Weights of a small mixture-of-experts language model, trained from scratch on English Wikipedia.
Experts: 40 experts in each of 11 layers, 64 SwiGLU neurons an expert, 6 picks a token, a softmax router.
Below are experts of layer 7 (counted from 0) of a mixture-of-experts language model. Rows are named router (the router's row for the expert), gate (a neuron's input weights, with its number), up (a neuron's input weights, with its number), down (a neuron's output weights, with its number) and show model dimensions 0-255. Each number is 128 + 32 x the weight over its row's rms, rounded and kept within 0 to 255. Numbers have three digits each.
Before each expert's rows: "comes after" lists some tokens at least twice as common just before its tokens as in all text. This comes from a sample of Wikipedia text that the model never trained on. Tokens count by the router's weight.

# expert 30
comes after: " of", " in", " with", " for", " as", " to"
router:168150171134132122113135127106122173132107133168178132148087102088162108151121106089108146053096100116134053092152157124124173091062153183130132174146192106087154179101208147090088165124132128151171119135083189157099120103123133140168121112146076144164147141142100115063088118097087128142147153104118109107167146115121183156104132073126183099072084163052145200159142079157180138129130105141109091117125106157149136099123166144180154133108113119124121176158124162077101148166136122174156136099134088162150134119124134149179112108127104089113151166148124139159141129114112096073148117147173133134145076158079139100165165171164098090152142106200092138175171137204146081147147126135051121195107072117110070100131079162121162104092091109084108086178161100137163126128116188
gate0:156138155126129126088122113131122074151147130117075128137094117094138109124118128124123125124120122153134111146121150127093125117181075139082095128226126127139128074106126129186174218180128141097132170110255123217128138123124125164128252120238110132159144100125114129115134137067079116177133134081145124169131140069136139127108075146162131109136127125129117128124126111157118110114176154102095146144133055124129146160102155132194115121104125106134085118130131117072155229127124130101129119137117181124137139121131118130183126127100129135131131125115128216133128063074115157126215131104215163136122090184122177144173171121147131119120159152127128123120080164123131127065128107123108128132152093123144102130090163251112128127112143136129130126128115131138123127154127170
up0:129144127103170125122129212136128134169242186121142109105106109151110143120121143123185132140143149107144096133117127123071112129127137129128138047140193081178147139176125148135140149129120151072130070090240041161127126121126114120128136127122128134129076040152138138109200130142113138125128131125125131153136147131141156124206116132079128128082142131135127119144144139133128056101209127207124087126096128170147125147145116169122099129180125186006113094206147098147135178127170140057130166129070207095172123122126110108115149129090127151140129126127108145124088093125127128122145160126128153156082189072115111093112184146114182132145132096090119086132104150095132121072131123167138144114111121124116123134103124123139159049190109176119114149126118131128134106113185124
down0:138117130142135157153125028137081125152129134087112099207126138087124149126065126130090152128155124072095114127134130123187162129157123163129113125080064132044057178132120030111193129185105084141117180103132121121137136177096102128129187151129131115131121129128124154120093143129087090193119099208138094096190146121198128113118148170146127155155171129128132146150189120172124174095084163139131143094199164160139109146137089128191155143048118112168094084166116131104225121085100154157128129127113137097108125133128130115112129111123106194118125134171065134141141102134104128154064154149156153094129098146068124152176140122131063132129128138145168107141111129212085091125048121152134136127124069134044136143098134128121104082128134139116160131134118127125148112109112107

# expert 2
comes after: " was", " is", " were", " it", " It", " are"
router:184142176170121082107154150101108135124140164129183136107124160049124110124091179111118115106090090143148079139123121158151143131097094157134110073155158065121108184157129157131145151084129103126144125149137182161112133139169162149145101161141078142090148121145088127099129106126116178156147161141144144106175116103122172115096137066108144131056118159096122187155196059143177108112119114190190112146169130162153124113086123115126147121141099132164140141150133151118122173168187119169200169113147118132182109185135132121190157106062079085101120037127103151116062078142109124083117099106185141146158076113133109107146162166222113124130170098150100126137120140213149094134163176122115146110085160154119072128159094112128149123086145125074075150136106112136187130108140213
gate0:172116094126126136219127119144124123203118145163101097101115189129118134161063179160064122026128090095128069140162098100163089174124161076115119113135135060127106085067096161157136127130112155130130131137131128138118119133125081137192155150161157082112123220128118126126186120148155124123078116140160118137130125214102076103129092165056116115134129167137103131162108121107128167157202129122146179129191132138115112130124139110124198047160129132101159149191077100115128132128133138158159172112128136136117166068096186124199129162139136114171104122112126136088124141090117143130143098131112145073120181125122135126147076142124148135141128094133171087126033071125165110118055055130213123069126129150106131117137142127131128143128173149132154136121129123159127066130122113
up0:135153202131145178128138125125134116071144180129130127050132177142069127121129114081109144122124113141078141128148131131123147122140155166178101133191144239099126099152139066107128126152130101172137123157114096118142134123111130128153069105127152126129058135216125112158120141119176117128144126138140113129130129126130103147132081098137136150116164134116104156128131130126075129122136072130136156168128122149150142129120100113113135136124113101130116113197127124142215002167123129172131131129132083143191109124122131135159131122136123102154029128173155113129131234205127168140128116153197076129210070123094131193121086095163166114131146125149099130083123127185033076203093117130148107133121159104100138127127147131127128135065082117127129129205116132121114173126106065
down0:139143111068080134130043135124128106134128127134126118123137109110150128162128154134131126096074213149118126118096153092156129076133175129122091121130104068159114105175129131068122129074179087055110155200125126127160149143121118127104123130210162100131132125139139094064096128128117146136173103095120093145127083112126139114121094128130070081215130126126133115133020103142114125187059127129078111130127128122120124173125176126118212149128129069097135149120123137126162161097122127130121096084132132119086126128195074061100216192213089122114126139124128125099170116152128125081134225131116128118096133077128091131111163107131156108056132128159131133141163165107131088116137128154078108135142122120149185212128131214135134127124128191110085171164108123135160146132130155

# expert 24
comes after: " in", " to", " for", " at", " In", " on"
router:145151162142121103130132184094176162097118155158116153089095135136138071181146150095094124119121119157156082077110123117136142151089098165092168163156147099088112170179150130106088173094113106115133138160112195233071126147089128179135094162182115148126211138144104159087100114063088213118122188080139097152150102101101155137134104086142173156133134138077133114095175085126152119130193088124199109113173140162142107115145130093124134131101138136117159169192124198104117150124112103149162138156123139172148139128117058135141161117129134118113156150099169152085060093106088155075121136156127077140142089206103094124142141184166053125109155152137100186135168131174107143157163152126078142153082110114128118086119191128143145098107115145117178102192087117118158130081117115
gate0:117125160099121146107118153135132197148131123123125178128100125189148132124108164157056140131110108174135000125125128142152136119141134116125126203152158121132098084139133132132180048150084115165182098115134199125141235059122096128171152134132139119096081145133084106134161147119163124108111128130131133141133124133141131129046119102140152128128126143144108150117129020118117128088128194157140106165103140145145168136109097128126122087125059149142129116222101157106137128130130124200100116135130164123124255081125128180113158150103115147128172128127051128130139108132126131111116145112105105143126131105102163157126114125200121102146129174128123103115132095131164235106180112133128127117119156141096050093125083165147123109124115112129112188127152128126123092111107133
up0:112118144129128119220125083105113182185112110157121088025118089125129144108134130131126098109143126239130131126186139215127136099104138131135009132128131069098074139123129134101131120115139176119124174134142147095148139118120105124161139113194162128134133064128102165164137008118135129129137194132125117057128131128128141125187128110130128128129148129122129129129120145128165090167120156117051047116183185090143105220121094082129130132126102153145015153128131153129135169090107132094115128105131153122126149127112184134126145091111103126141142131181133152095133109110132128137119111144111129131140129089174130160130107130122200151130103120072099114122118200111130105063134169076132130100070126143127128123064130151140127125134149162132131103136123129117134132132151236
down0:140100121109129180129125141123090127128132225059116162174135120165105138037192199126111130130132125153180120099146125126175124149101090135193099151176160125168124110067100086127132087115120120161123137066158132129121118137119128130069105142116149125127182088155126111131132156125113116106132124130154129113130122101139091208118132129112152169141171121174130140128136130096122160114083141182129116111163151106144067120062127187128230153128124123113110129156108185146128101226106129140128096153130140073127141150121104131122064136116130091105127121132104066101099040126141118099105124155128161125138133186102123128129130163064103107025091146081132081129131100132134128118177105119201127057137128209126126129128127142157144189148121124029132132148089136133134081125057068